Weights of a small mixture-of-experts language model, trained from scratch on English Wikipedia: 4 picks a token, 10239 steps.
Below are experts of layer 2 (counted from 0) of a mixture-of-experts language model. Rows are named router (the router's row for the expert), up (a neuron's input weights, with its number) and show model dimensions 256-383. Each number is 500 + 25 x the weight over its row's rms, rounded and kept within 0 to 999. Numbers have three digits each.
After each expert's rows: "gets" lists some tokens that make up at least twice as much of what it gets as of all text. This comes from a sample of Wikipedia text that the model never trained on. Tokens count by the router's weight.

# expert 47
router:489511514521532469500518479536464467522512485517465489511523504546478514478464514478473516475491472485485490503457506538501517497512528464514517543496506480487511521467485510478493560491468528457518500513487508501512498437535555494535506468505515462501431494544500474514484485494493509502506473521505553475490503473463537498455478508477477489549574491507476558513479447503490516472494
up0:478485526487492495528513472487539511533486532506479484530468496448451488485549505550493509464544507513501514446472487499522513467458484517558522470482467524470522515471508517502516518519528528495487454448513503494511512455505489501491520496465483522505477511516548506464472478522498508553506517503485479525495518496488509484493492502522491484514505507504507508518474512496532479474492
up1:546493501498493525503477555549497495492499467532466507471485517490479493463483444503510546504490437542502495501529524541432532508475506492528471439510450506519504489481491491487497509492517469517486457546457467519499501465463510511495511496497516492487481530502442507493455513518506506498522553462446510478508495473429476505465504520518502512496440471503451467489464461493509472507530
up2:503526509522527531529471526524491514510509503557526547476567497527494487495435526526501510514477500515460507486534516502460500512525507485495505484497480498427485538487483499473520497475484536526497507492471442509500456497521502534481511504530494485489492500509510497487492482446511512508495478508540522493487482490480512551491570518510477525517517452494519488542527467484482476469522
up3:499489504488453502514469491484499491504512510492492476490487491458505452466550500492491550453537483529508507461543492575526487512465521517503495464508505485472476524484475504518497519494505515500462483485533492481522504450547515451484540525458500509453440528517477495481494511482504488469501507515493502481516481458485471495458501512512558444534508536502466493506467459494472523459472
up4:531479521503499529512510459457470463530502531470508538493486502516511517535501518475485484493487503510521496470449485486503490521504524482509504527518518485506475437499478544457517507521535537533509503511456481527520505490472503502519484455507490518495532465477501504507521513452463512493547511514524486537528523486494476523465498481500535521499545490538455516537501490485500465519441
up5:489523466515516566501487502520485465496519507508511554453529498511523461507489503468511524514485512507459484514497486548467516489522500502561510478481510523523521438505446490511499517511517508447515485534506505510484507509483467482517501472556516508490517513492516491489482532512524524513540520525519536492500459505525580499491480487493514496487451458484519500558478462486444545502484
up6:490517502477513542535494482546524466493528517541468564467495489488479505499526505552538504473509490504518496471528519568489456466482516510570496512499515558498524485486478487512506527521518466484484512477488508490482474481516472479542489526540507477447497490507538494504436490530503502488462485523552485512499501495490495464492484478495531483509494491497500515540503469521539509449496
up7:531520521459499433487470458490511464488528473529561491478477500556517472474500494475489544506472513510461516437540458484512510478493480471491507500464490481523489488510526513463441498477481509478520479535494465484494444549483520559517532524476491513495500530490487471492518503512484484481465480511510514494516482500524467485458476497512518508512537491505486485481507472517507484449509
up8:540562491527478490476493530501495522496517509519511497501521503488484502468493461498499531464487542454494483550479564546489516519536513475493465492529494535477512476499485472469525514450486494535491507508474502532512482527520508557493519495511499478531410455510455492516545470508502501508509502486504545468515483476526477513514496502498519533470491511526541552519516509494520466507545
up9:553486519514517485499470538502560514492540493474516478493515500526517516506482448494500496440510546455519474506502528498515476467506505473524530511516497520503492475444503510499501505475512493502446479493535506495476520466521506485521494503531493499486530515518479494531506551483526498493503494472455483519504518470461494488531493519513485494502476476515461494534488504480467514471479
up10:535525519493511495522513483498468487493524520485521491496466523536516529461498542485479468455541527524507512508539511482488531452454511485524487499517450544503524476492447463533530496486468562495493527461514484476494517515512526461497516505482515512465467509496464459527475476508536511458462465504486540477496469495486479490497493501484510483489479501509490500475517474491507498464497
up11:533501498531472495496506498514506527516501540506505511465496488521509483469487531511523504499492518541508477487491486493486481497537499506491513502531477522486540475467502432506482485473541479487516544500529480480492508518504487535523499502606502485520489511442473495492452496490477520467494525470503488484513487507481538501494510567526473487511535486504511497502472524564564488476500
up12:528476518481453493542521509495474519501458515475479527495535487529515525461499522492484461521514488448560477511528514517526508488498488507505469553507527539534465510505462525498535520504516459526503450510511525519472515509504472510510460532473497505512503508489495545489483509488511515498518471516536513527444489479490502496486480480490483509510470487503505547506506503524475471440505
up13:516498542515493558525516512514517515493534521518488526498519513486524505470482502490492467488468455551508515523481566491497536543459516520521540478508488476538494467499498487478494500519507476465454477538515521498476520480502503480461489480485483506478499546485522497504510510479520477510522531502501522519499545526520472507529500501516490518562463494523558523461497484512455491454480
up14:504495485486525515532492520511465499532492483472500505510449502520549474449454536501519486532532502442467533466496499526514498503452501478511488524537445472551531504501506483525513515465499481555484515492505506498472468501450525474562521506502498492508479480488500503444447490480506521511476546489529525475509501542486482492517528507484477498489506505496542535479477487550514520514499
up15:465499528490550519528517485540486513479504513517527502517498510514532545497476464518532455505505535493466534513523519542508484492506496462500497507495507478520492472517494522478452516489516523559507458494527498476443549487498504467506478463502467546461501520507560448494531511481472469488529514511508547552535500523503509484484506505540520531480482505542509543485464499479438490467462
gets: "1", " his", "2", " her", "\n", " (aged "

# expert 29
router:487508516477493508486519478554516487537516524491499467484485481531525504491496533467507498486501492490478498478506539551490514516527535480488506524515510494526490532475486512517466545473431521473459496490511469525501497495525534507536529505499488493516496495544494490485497471482492405501520502514508507486522454480488501500494523510497504507534536492511480561541502465511461515469524
up0:504477477509527480480503461517485541499520520512517505482515532520526498521479530510502519486514473463477500503516508533488509490419506462502479511500550498488502527495465530502539509520510480475558491532494497502499516495447500485505470505515571495543505489541503505524484453512463495479502523431493499482508466519480487480496485484494538484526523519498483465503481490486518513497485
up1:550495515505507485488499506486496503497456515522500531506485497529545457549517511529481489521536503529495506525470479517537521447495509489517505499504507525534461487496506527530493503485498456497504491510504508483522471494508523460550446502529545496510467467480470493513481517572501503468464479524450471500522506506500504470469492455489506495494506477510512509472492480497452538497517
up2:483494504519467481503507506475506509488533499519551467515493504461471510449477504503530528477516484464536524474463475498474478494504517496457479519512480501499500510455487470517491501548478497488530436484531477488513543494539484481520508483493538493522485478483456452510448511493460496509552518487514488477516519507514518517505473508557498551502481528527484516566480500546477459478517
up3:498536528526486481510526479477496543512509512498479472520506487514516501547492503484490470489507477468506481492528494536533477501503483476510455490466480521512516489543506544432470517535479525493504502511498460505512542497471495484505483497492496533447440475468494521481511469488537505469459556498514508499540518477503508530516497516526498483465525470519522530479511447485498521511498
up4:546492500462451541492540511487465472513452485468463483456542512546479536541525495485480489495486494439487530505475499469516507495445489502494502508532565464507554472517502504462501502477513464508488523533497494502496460539509581502471496518505463504464474512481459471460525483524478512451512500519475510497478503467482525540506518479471463505514492523503495515480495464501518521480501
up5:519501516500492455493528516478492509538524498490535462516478472458463485475477549508545512493527468475457465511502478491519464483513529471448481530508480469549457485505544503520524516480500504458544461497518509515515513488519525484516516453516530517504495504522529490502505554459489494535518491499519480441485498479503502492479442491542487544467490510532523548478462491533504485494491
up6:536486512499456489517465528499487534510524487516504461466496488488476486493462506494498497451509432484492536492487481492533514539465454479457516529502462464518519424505525535502552506499502472466531485509511500488469470474537510490470442526553519500473475512510516518536529549443512504531511498526501520481489470478477486488460504449501555498515497483498526542517473459512517507507479
up7:474499528573451454482495532515438521494489557512475482502493460492519489485508489490506478532526474491475481512432488500471498496497538489508535506493487508491488524529512531532502530515506495486454480471518458493514535469529531447518480479519523486495516524500488517553490489516475508456522500517526493530439475481509497506465524473467539532485484489510472517511480534534479481513479
up8:585516511526517478546491480485527525493529503515523452484547493508499533477478488492511518464503501478523515531499492468464469497499497486485480547474471460527508484499457526492514495578535500421533470512532496510475491489516496479507487506506531483472489477491488498480499515490509480532503539530464531464487517495473516476498529485505550492498471522510500503539480477499514478458486
up9:512503492542458498510497470521467507485510474531519516523466486488450482496487524525505512455481469461511500548520482530472470434499530499485436499530526441562519473504497493520504502522499529485508474491530495509515467482510493522485503482545485509513501501494523452454449455494539517525512458513448496489520468504495530513501498480510454516487561500488524521519495551518526466515482
up10:483488515516496471526517488513468499471514506506525474505533560470479474477476554542517522504518441502503507512497509498494491513528493462531525490476524494525495469518495516474495499531464458443519525513478483495518529472498542529540527480512512511484497483516527528501507506490477492489502528555451482475514495487455465481500457536492451499452491526501457529514500417521464536511507
up11:478499516522508521501534470514551536509500467507505498501535534468481516516488517510496564476510443473483462541484495493527532495507471465506511466479524579484532489486497520476472516528447458499508485496501506500505481450518526522491497473483484490446532478520526510482460538483537529489441508559468489460501502511484509464494451519478465462462514546475514507477509483529504477528515
up12:476517515508474486489559534493541517507489497498507508495488524477482480484487405467511497539499501469516512512499519546539497533517473480453493510481466501544502472490494475483525494492509522427512537482460517501482514485558473467557517501526512526480462483479471529511497495522493489492519481484532472495456533555478510539478489500490451502497514509523448497477457522521534493449479
up13:459513492419506491508495471492495491505512479481483494484492545483514527506520498492421504501496497488481494522550513533451495462486453506480483470501506446484524471444492476510497482487496495507501489505502502492489508533480508433488500488509545507483508536472496456460555447515511478512530481479468538467541499496520485515473517517489477489511475493526515516458513535503516473522490
up14:549502498449507491558488468458533475486527500499470486511522468493492535509495473529493539476518515535516469500512493485507463505474487482455489539487501533487499501473488513442506486473558470539521502520486493521495548490507484495534491528495483519476513514532488501543510480518528499514522511447497507493498537467528457486466423570475450504490496488529485469428519451506510489447495
up15:502506519511529542530497488494436516533514512481503455487523484483472454491477460526533493523535512476455482463458481544493454515486520457479519472469465477493475454522466513512504529486477495487504484503498508514555528500495477480476506474489504487427475486466514515502518519495471506535526552496498523474512550472437508511523476495467494547534501456507508503548475519505486468511510
gets: "2", "1", "3", "4", "6", "5"

# expert 54
router:477523544506514506487488488508508465524507494472475499505475500498550516493480509485526502474484477479488531517461467528472504497495508496466521490497531507503522493459471504499509521500495511491511493499500457460473514468527493492511519479539498471441473517497453500508457447470496479471509507473503531445524474492476521514460483482442486453506535496524455529503549464584493523464520
up3:503558497490492534502537538504455495520477489487485499519501507500507484494516501520460514503512471508467462477519497498468489487530560489466486496525513552507514528491506466540505512498502461504470520507543480499500493495492439461483523506526474526488525517483499515481515530517547467476523519516500486515460495518531434469481527521479509531489481498504514502539490478544538549526482
up4:518536504502510457485521519556511506492517535504539510512461470499482513538519498492533503503509511507517504453502502501473479502476532450486503470548515497502471515489518495524504515504483519495513514445493464467490472535480493499527498507501479507536496502483511482496495534466479505478542483507498545566508487467509519534487516488499471621495497505540488541480520480497521481518507
up5:529490516474534514487449493514517523499467466549500500480503497512478487534475542511487479487503529470460499503500515512494466476515479504496464541514530483516515510545490505493504499513485482525539505480473491519542501520502483513517476515534513473529466524508539487522466487511454484500477484480484483521493481485512472527499506516532500486479477487545483541485491541488458540488462
up6:493535509522494449457527514522486514487500477532496513509558448500532506533510488480545476492516522475479513507517499494490482490455493478498502456501504525490495453534504502468502518456457497549484527547491510489504484525487490522516485467535538503482492481534518465527480526523466509484532528537506506500492497457528525436485485492478490473497497461489498545506434517538478481530534
up7:503511497515486473491533483496517504516527476456506488457527474553519484448478463522522493472504492510489479520528491492550543464491541493491519530548483481500516488517495523520510495509476481518516508499474530484498516493460462501510493463530509503543498485467508499456485471540498521495517450513496485469492472524466438493525485472470481494453448521501498494518491504492482507539441
up8:515514488483476512521516477534504494487501477502483446522506489547494492482502539539502493522498472531508508488462504501519492514468509485470506479535530550510483543507522473551480517466470486485492508471527445491459504500527472501488482505463506517514503516529546534471511470474470490469514483512489552531478497456484559518490503508488537544507462494518520503487488487480497483495479
up9:522521501526494495484508475512505477529535509560531522496521506510502427520491482511511493475493491483535438465495521501505519475518496497447496508510501458517481516500436504535510509508506488480509513504516469535504482564505510562498548502497522518563491481476488508520469517488457475515490546499497421529534522496492470512478437451513530524508531552504502512525526483511532498518525
up10:525481493531490483487492536509471499503513570465469491514503547464469488487479486468516537471526461514493489483460472546507506535492596497492485545502479486462465518461516512519486511512481482505523554527525518464509505513494503554494495521507517509533469515531536548498489531521495436524498494525475493517478500491453475525494453524514484535494511473488488511509498499505542484505519
up11:518490514497508529513498493456496508558497545525503499492519490504485465532517495471527483503489474484483422502509490522492485511511488500499513504540497507487497526524495551493532513487479506433502490518529507492494509480530489482493484490508489452483495543562485539479483480507520504527502470515499473489493527544507499474503532513549463531545484465486531476484494469476510525516539
up12:459475515539468531555514485489525512508550468511509464496496475583479527501493494464508521505507467535524514526478481515458499507508525480533428467489472484509488480460465543512505495495508493495490521500500452503508506470509480513498526484470471502494480499492524508552496496479446484539519460462519472515500474510533511474444499479464502509561501505500468538481517484485480484474488
up13:475502518511514441507533471485522504509504486489488483457536495508492494511458476493515471490485524490426524529485519484515511509485520475522507554525509526517499479513507517450481505501504484495476507463505548492517495442485499482504488457512489482529479502471533495497485531459477549496528512482516472518508526551536502477477493504496449545546473505445543519506505471483497495464477
up14:480549509513469510486489523519550497452506479481492542489476475509460507470501513472502518464493506484485493502504533486530489508509499496483513517454525528519514538513516490551509523510508520524452490516500489536525552488493522468496480510458532540467521492519475470506475469476493527503515502510550512455493494492474513471493508498505489517482532501472505543463501519479519488502466
up15:509494499484523529513523482506528500530528481462522488486514476495495477467511474514520441481525503521534496523495502497488487444468509505495501533437454460526494510486471496495481513518475552508524465501510485483512506474498504471539502495493489545468556492519476453516515529544521479535511495437508484543493503479536489484511499507551543538490488478554483486479509513508543519486489
up16:551490517486466486482525533518494559527523499517540552518493518521474498556489448499496522489502458536534481487500492495461541529494534489514484500525498499498542476559486517500508518511479505540528553483490479524507521507536515463503504536497536487513491499496570510528547548511464495489515504493501508491477486468498528462447506492539504484497518482533511510475497500491488508505517
up17:496494493517489576494509518487488494490487503532514482495521456496473513495519495531483476511499515502475478499521518476509482506474521493480503507519487502476524514510507474536546522532481471495521499485501470473490510502477513466564480485492513479498500475487499526503534503486490518503528555516502520494502447506532528529488497479489502542474509492490523511483531535515501525483556
up18:490520520530475485478514491494482502490489449481477494429478502526494517472530540508527520506467500529560531515528484544494526491494474517470464512540454476488506525476489493491483532516499426519499441528493501539529524499479499534519470500512491489531500550499470490458484480483540447517471473492487509519520505475504528525461511509474507505529502515483539490487511521468532498507497
gets: " of the", " in", " in the", " of", " |", "|  |"

# expert 11
router:465534564516527494487502441527489489483529551490461496487491520516504485485488510493484536462509493455434504495493513588472491492518495473515492515504503527513509498499454545485488545487470484478498523480514483469507510415486501495531521447515493503482509514507502498506489490534469485542504513521511522474500482502494515517455495461492497512504531446509463522530532468515506465473494
up0:472518517487498465529491470460519548555470529482505507498507518499548492463476475492536457470519501503547480557449520477508523457481503483505492493523513530565482495485507488482491518452512490529492463506470485523556451539484493448494500470478463542507496499512477484547540473481509503489553482515514542525519487441475512484465470512491527487471553500489512507497488486541457505511493
up1:506490498511487514481518513440444526498503478517518493523511490479497466468471495516504484495491452504531503463486492491503507506468550476517507447499525467537504505505530494503483531503498503491556542481504523496542496506505485459517485482516484496435487458484499538463484478524519516495491506525542522530523511512497450498481444488436524523511483508503471491490497553522470504477499
up2:526498534494497507508512480502442460470488518531493451515487476513521460454487476524551492494552519432485496524526498478483520482545490483577477484492527496534490476534520533471511505499535510489520518488526513517565525527517504483485500465514508517543522571495516525486515498504520474484519484490501484502447498498489512534503484471495500461479492504499479487499509501513532524514507
up3:457470488509515540550498509562467473521499527505495498516534505512476483498475488529517488496484487475495507488469545472497575477504495496488509458536495477506513511495524513495487510496488493502485507526509457468467521524530511489520465487517468513470461534485523525510490523463488474516534506504521500439509463467497547535512507524487537480557518456498479507517544474498465498498518
up4:450520517493493492526515522492540503459516537514453515524519528497510486480479494516477552551522538462540540476511504483524473485508505484471546514498540494514519511480522499500500520521471552510476552502513487464496496435507510482536480480563556504502463510505496504498510489474488507517533535509534517460514489520529480467497493496502499515517560502500486510534516506520482479478549
up5:491465494458477490482519506487455501525484487519485493491473496539511532481509491490509490497480497524503494495486508517495506469477506484507512461463535498490513503509487542490485516472493509517507467511519526491478495522489516510504482521465495547528480557490468500473498513536501474474470463524503502468505493503516545562513453503485488489529414503503489506500462527549485482455527
up6:521504506511506494474518477482501491510500529492466527525494513479538536466478514499489499505547506469475565467538526500518521520531487495493523522490476510536512517516493491490508512476511496510519399460509525527516479494500541435499522519498508497478512494503517520500468486496514506514511525490478482478496509525481468492485495516507505478475452475507473508477479460473471518495470
up7:512520471479531473509491458519496484470496495514510501500464489536523483481446487479516495510481497504447524501500460539516533525508498468531478510499505524485502493506542494524541503530494488502504497464548438484445569511524447517511487458543543540462496508477452513481516468473498490483514506506470545481510462500509459535468507509470503499521481551510513522478530485495447554524496
up8:513487504475564470556498525552507532511476473465507480505497551497493499474485489510529520497486497490498518528508484505467496494511511493456518498488568454484492519514506481500499501503499497542513523492504464450467515461532492468519472484542502483513482489514533544476457507496500500507529497523492498480479475510486499482471568515491550500527511478483451505506509471519468517483543
up9:511506512511503519548496511500496463550525505483512505501508509483472527470524516534479467500438523506513526515511503548511492486547500487520547539526508481522461476541535523465530517498476476443495479504492513513485518466564501477507510482509473482459493471504529525444479463477523474497493456509510513466492562541479468449498491520492466539483452543493481517513481512500471504488479
up10:540489480493521513456507474541547469481490500484457516454513479472545523486481536500507489514515501489523545491559478460487522489490499488486556483488486459540540489506479517534485501520512519503498507466522447524507473483507497532524515455535532514494496531532472513572525508499539503478520521466522494513465523515488496505504548497457473510527529499523500521495494477486511510486520
up11:450514520499484537541515528495471516490525510493520510488548480456518506417501511469510545451492549477517493546516517502522491475561512520535549510497507508501465499481502522527543541468501519502498465496497509520502489467489504460526500441518487522498464491491551472492513500550517476520500456512522490508483497507534469499479483487498525503488517521502487484498500530481490491493504
up12:462507543508499457455474526450481498506505499504523450487516560538468512510502437462481559498521508480475454470514521552513510505536504480481521479501523537524539479480483494514440531464510475521495472531511494463518501506511467505524504490534503523469459504509488546517504528517483514506522527498473517519515491498495531480515446492529518504481489453484487489505473483511470469475481
up13:502490520513520512487480522520533499492488493490526483498489523484468467526454504487495511501459505494497490511551495510513473479507498503495531476575570488521593491525486449497515535452555534497526500511481480458427470485509495528500492522507464457494518499529500517505508532473500489477497481449486498545463513490521514504471501482493495490487531486514520496492520500477483498460496
up14:488512521489499466472502515517498508472516539503512492526498474520485534453518517527525500494471511494484482510475530510507469534477494502503506454488528503487550493515486458483492505529498494486496449533486477434469478502536495486507467479539517484493469470510515507509410517528494514499440507495515500517503550518484557489519563536482481498529476517496484503493511522541484483495514
up15:516500532492475488508493519495486474550518502494492512499516472444517490449514499492539483520515503473493510511461458498502477478541463489489501474494484504523477515511461520507499504452522495490495510530511470551521477482497493515502500471483501502523499496541514477483500475517493480537528469496514514525492520526539488532493510480524536526479481537533476505523474526511458471462466
gets: ".", " The", " He", " JP", "s.", "ed."

# expert 23
router:502516532501500491477531450524466511544513495506459487511525506502500503487488541487536536472502466473441515507506508555517515495503529492480500515497516470495520519464477519515473524510458512468511489511494466479488481460540543480514506502503517486492460515504489499523469480475515484469493508504549519458537467497464533518485482476480512465524541515533457523545499445510508521473490
up0:512535498460522457505470511470530539525487494513505496449474483497467471506500489446446493493464502505510480487470524519466515547548440491487491503555543485506503475519508488496535520503444476427519446464470501476503518441516463531526524529517433505474498532511507531519449487496532527492471511497514474526475493544512510486520491473517489475461489547502466490503497476512493511506479
up1:570504510522471480485504535498514472489457486561460485501487495533545487518480495487500507495551487539559527470512507511491481524498495531498505477489468512517503502480467466523512507504518498460472472507470492472525527510526486541481504481495476496513480490495444499463515444516508463529504438536508513474483531528481512530481505555525479483497519520508523488509507494488546508490514
up2:463519504531589506486487510459501469528521477496460475478509459494538484472520466502482481490488517502500510498493520478456517485489507481469570528493493509530482460505488479495494507484490500498473467457529465476492523530512508542524529470501495511475547471505467528554503447512493472495453502502485469488489553498480488502466494436486522482474506497498494493475513501521473504477517
up3:481495525498464493484511475489531491495495488507511475519511535517470544491502541500481487448494530513526447461462473472488485491491486488496494484452446498549516482543472516443519532539453523519513493493509435474493521485465507473489501517494492457490500494514525508510464488482480527498470505487517498522520478512508498522522540528517491529455539498476500518522531540522495503495466
up4:561496498564524501479494494439516541523508481509502480481483518495532477551506518471530469520495524457451457504491510492486540503534446460495518529513535516509478530511557510497557527457476472520512480496482489479475527543520479551531469471506515522516512531499511521516539484499488510481506525521529512502516545461509508473509512467519523493527491495523463533488463549488483479465490
up5:496498499500513520470508506473499511494492487443480490475508495557492477493472463465506518500511518509477553482498504521494496509512526488494516475552494518468485482509520465516544517510493466509485492555519531471503481493435483482530517460490498495483488537504468513471494511528492507509535485547524460489484514517535466497479540564510545484481442534517523496527475487518488495508473
up6:484506514490484459514501457527509513493520495511457527516483516526455555485485527507485491474502519468472459457511473572440479499472496464474563545463490498513488480493490515478538513480475532515519501485504469472468515500495551491483450514544501470539464494504475513507508457553439482475487515494522510510530465510478515502491547533501535509446467520499524518481524523502506492509489
up7:491508480509500523477513500483525525478516527512476482507477480525530465515510504485538506538512541465465476483509493499471482511511486476524526501484546586484458482517511481512508506506438480490478484519519522541525465522499490515498478470522517551530507491475510482469492507476506518544527510501508549487530514454494477459500531548505518491482544493534512523567492523498451478515498
up8:509522508529522543516524476518519532453501503549519491511458500514517474499519475466507494503506484486490453504464487478456498477516537487490526503511522498451504508499496518543498500490515490519497530470477554489513493525487540543504469477471508462502499531497482512496462518503517468490504543498475582551482548481511497492514502515454561496490520500538497527506462528538466491528511
up9:468498481456501562500498527520472554519537519472512500476491499489539480506503494495486473526528461469502482480461494476490453502474497506502518498479465503505469501547484486504507489502519477498491501528534536532506505511479485480486506481483510470531483457488489490460515529487497496545496437512501463512500513517514523491468541493476488476449515550514498529515459514498487497487435
up10:432495520478518518533489524457542497496483510484514449413481534474491457511511476508491513525528489476514521478484497507492515514483508506507475514489568519502503446519504482514544500530475519465516455465504495470502506497513543511496498508495539494526482547467532510565533514496480488515524501546483476446504464492477490479489486499537499519501492495524508509492476485505484504519495
up11:522481477506477528534479523475517477506488470461499489486530500497500478544488567472514490497483514446460487508491520460505470503488501467522491525484491510507483455479539506519528503480495527510528515545493536526497510580493498526491490487519495524476490507542525531548518483443457522537498513514485505465512528497492505506518504508542477534521526473508493564486516525557516490501479
up12:550516552544540545499471488497525519565534551512498514497496404485532458483508469468510529496492498508491460525499505483510472483484533489501521520530546490530523473472551499478516534530513475439484523484499516494546518522465471511514493425544499484475493549503471501492450521477503500534471502495497485508540502468510526502522479514530513528501510504518494506509488490544533525498516
up13:436508476446489481506482489474541503485496479518532513533489494509485539502499507464481552545476505533530510529502491520461467488489535495493481515467502509472487528525492516519505493521511507556485493457501506520531546516521495475524526514517500506478472513488474542493522404469488525494498498493457523488458483516511459533515533553480495470475522541510504503481503515488457461542465
up14:502493513524527513546484519495524487508488481477528420458489517488460460464503533464495478481545500508462499465504497478520476516487476508490493491530516492538518496470502482511507503526486520501469484495507521524529494506526521506472472517489498580488501488489510486536527501478512459538546490519516537493470507505507490500464517449469556521493490493516485533502510466508482480514544
up15:506505499474517502499483502518500516515485512498473471480504537458485490498495502475499502517484489470449465458505500532474502518519577453498515490480552482477490466544515465499527522490495516510497498505475491513477475526511526535501506524500502507521527477503514541529529501492476473556522494505507485464520434501510496496522511458490513481499482498502509511517540526509478499506524
gets: "2", "1", " after", "\n\n", " before", " until"

# expert 21
router:457515553487477513479495458491487497526527508455486506503507509549548497489467500495519530498471486472497521484467502523477506487495499467473532482485511501508522524475471527449499531488488512476492488518482475437476525485533528487504496504559512503472484534500472486520494461477505495494502546497521531477516489495437507503440508502475500495520528512526474544507533496536469537478459
up0:519548514525473466505520443474498489464519499507446451525465502474489531517493521535519499487536450495449538517535485512492529522515519488502508476492539496527524484516503497485522523467505474509521504483517516542515487495468505488482467507459491493458468506474500536493479510516529465471508480524494514485510487547473468504520447470504517479527483491522475492491494474519498518476539
up1:483493502423476507491548518472490523483464507513494504457456465461508532465426538470498477517514545492494500527524498528479534521539485485537472521486469460499462510498488540547510504493469487505442462467530512495509495534501480504504486494505486487500515441530482498502508510503519502518498489476470526512493472567498494486471532569470531520517543497478477528511468495479496475499489
up2:491499509486486577539525512492532506522528532539499527484521493499476437488539470504483553476541505471449498485518507515469506547481522504543509472495465528479487512525467502518519526491475519460484485500526464515491506501508517493477493501499500460528448516508535481522425476565495522469470507461477571467508521474459492459459480506475509527497490493527460491493513453491521498439495
up3:533546527533480500508486480511542504479489552543525506545461504505495557476515482482490518498501488498517540490507458505512488461480513491490576520524449518465509521518477480492472510509489488505510492475474490517485474496497484469532522518502483491541492509492499511473468510523472490533537488441458474534484455494542506500530505479541486500496471486502493501445466477530507479503500
up4:471474514500500521482501482486503451526482488508488537472505529490443471510491460539499492460481467494480454505496511510460474488498487486501484540530495518505513502502501481495461511497542491484477504440440519507519477538498474539526533489480512504458520442497496511479468425496451469544510506449494531481515492452486507478469450491476462495489511553525475515510535485502522505481552
up5:479533519461471485495550471518483496525527484494516516533486474460491505462517510503537498506479494474527498508546524498510506458468499496457525519524503500473508491487486538487490494463518499523514453502541518486527510462466477526510565459530524535453499477487516491500492524499483474482535495512498541468490512433500546497482518496498508524515474480526507505479431462486471487515533
up6:525514533515466503500482474512512519502476513502513510507478474536485458539523477472514554540486518451488488505488520514509553484493512482522462466489478505515472491545534493478496539457460482459471469478486474539565526537481497469506516515463478536507475505492524469510529511492531484500507483464443504502480516538528515495497480479482494537498500489491503514470512509524481516486520
up7:518484522473510469528523523491441515484479519481523484475472501477484501500490477498471491508537498465478479474454488494468474489486479514498496539485524473507517513478475519540530514501506517549494500497508492453468442465540476494523494480501475506493453519519479495475484474579483506472494506511499453496491480495516514501505523488501497509455486482506484500503534436492502495476487
up8:536514532475493534544517551479542456520506493494497502501540493499526452491471481516492491519510473498542545477509497485548488492526510475541539522484543444514502478495541552522481516499481495451533471530481478495558510509476452493506531517533489533530490488470531534474523507497506513512485502491491525503489516485491495484506502479502502505483504461527474527497512497516500482515513
up9:524485499435509490511510501492468515503493525517553509499495506479523505503497531493481500471507502501510500507506518527523494511507501505539514500509499483457516471524517553504490528444500484568547506481512477489531516519488487507500531444505494551496518476507505492492516540523525485469489486491494507503474479497500489478519513494497503496497519466555455525504461513494447500447489
up10:549504494522517529531494521510500520456505459484495463537489498510530514481474513512527522502511469517454529500504457528479508516499502511524502529502541494490496480466470509508528509482508468488501453511542518503510525500525492494491500509471492496482506471492490508494509510505568492521499444531483462492473526514545466468488503465493510514518524508488489524538477428473511497479525
up11:499480472529520524462482495506550506477480500500509473494473507494494526564441520497506500472508473495459468522490529516504506512520466480511515500470485518509494527502486511543522517530501473506518488464523502476489512473525484489501479511506511487489453514511505512463508515519509507470497495514532509519484503507515470531499501519474472505538523520493505485530496463497502468481529
up12:531476520509527518521471429528518503513513541525517466516485485498475491501504503516542547497502575496527479495476513518477537506501502456490509510514481464452519536499479491507466495495492469474506527521506470494525473480527482507553475511497488506471550509499504501527501548495545479490513469505481489498504492460495522498508503515447480463506481499505507508467526514486512483500495
up13:520518517564544418492551531507489453530519519510516550515484510524462536513496456537485510491509525510487454539505542501505522494503552475522463512538518496509498504494467503472490510510508543512492471485454507520507533508515491491535532516533459520504507504533477502496474505470468490452513539502473484460475517506519495448464553476509497544521470502503486514451493496494506512491493
up14:519527513552502529539469493494500474509531509511482459538510529494468527497549523449483498485504519507507542490528483504500492469465463499477466522530527522508492471521509499512553500514521472454479507475523481509517492453498510534498545462543533474460497480463506521485510523512447505535537495506461505452523493454470561468490451519499511481507516514470529496493483500516508496495510
up15:532542502489540546487534522500537510503460497478440487524484513489458492517444508514492478486526422493500530494488486531443510497487517489518504476502447514509497444484472482536504537486484506489524490489497498520510499485488504523490526551487489496522493492473501529510456484540526498486477485501487492466456483478481470522502499509485484478488494475478484503485505519517587496486589
gets: " of", " from", " to", " by", " from the", " of the"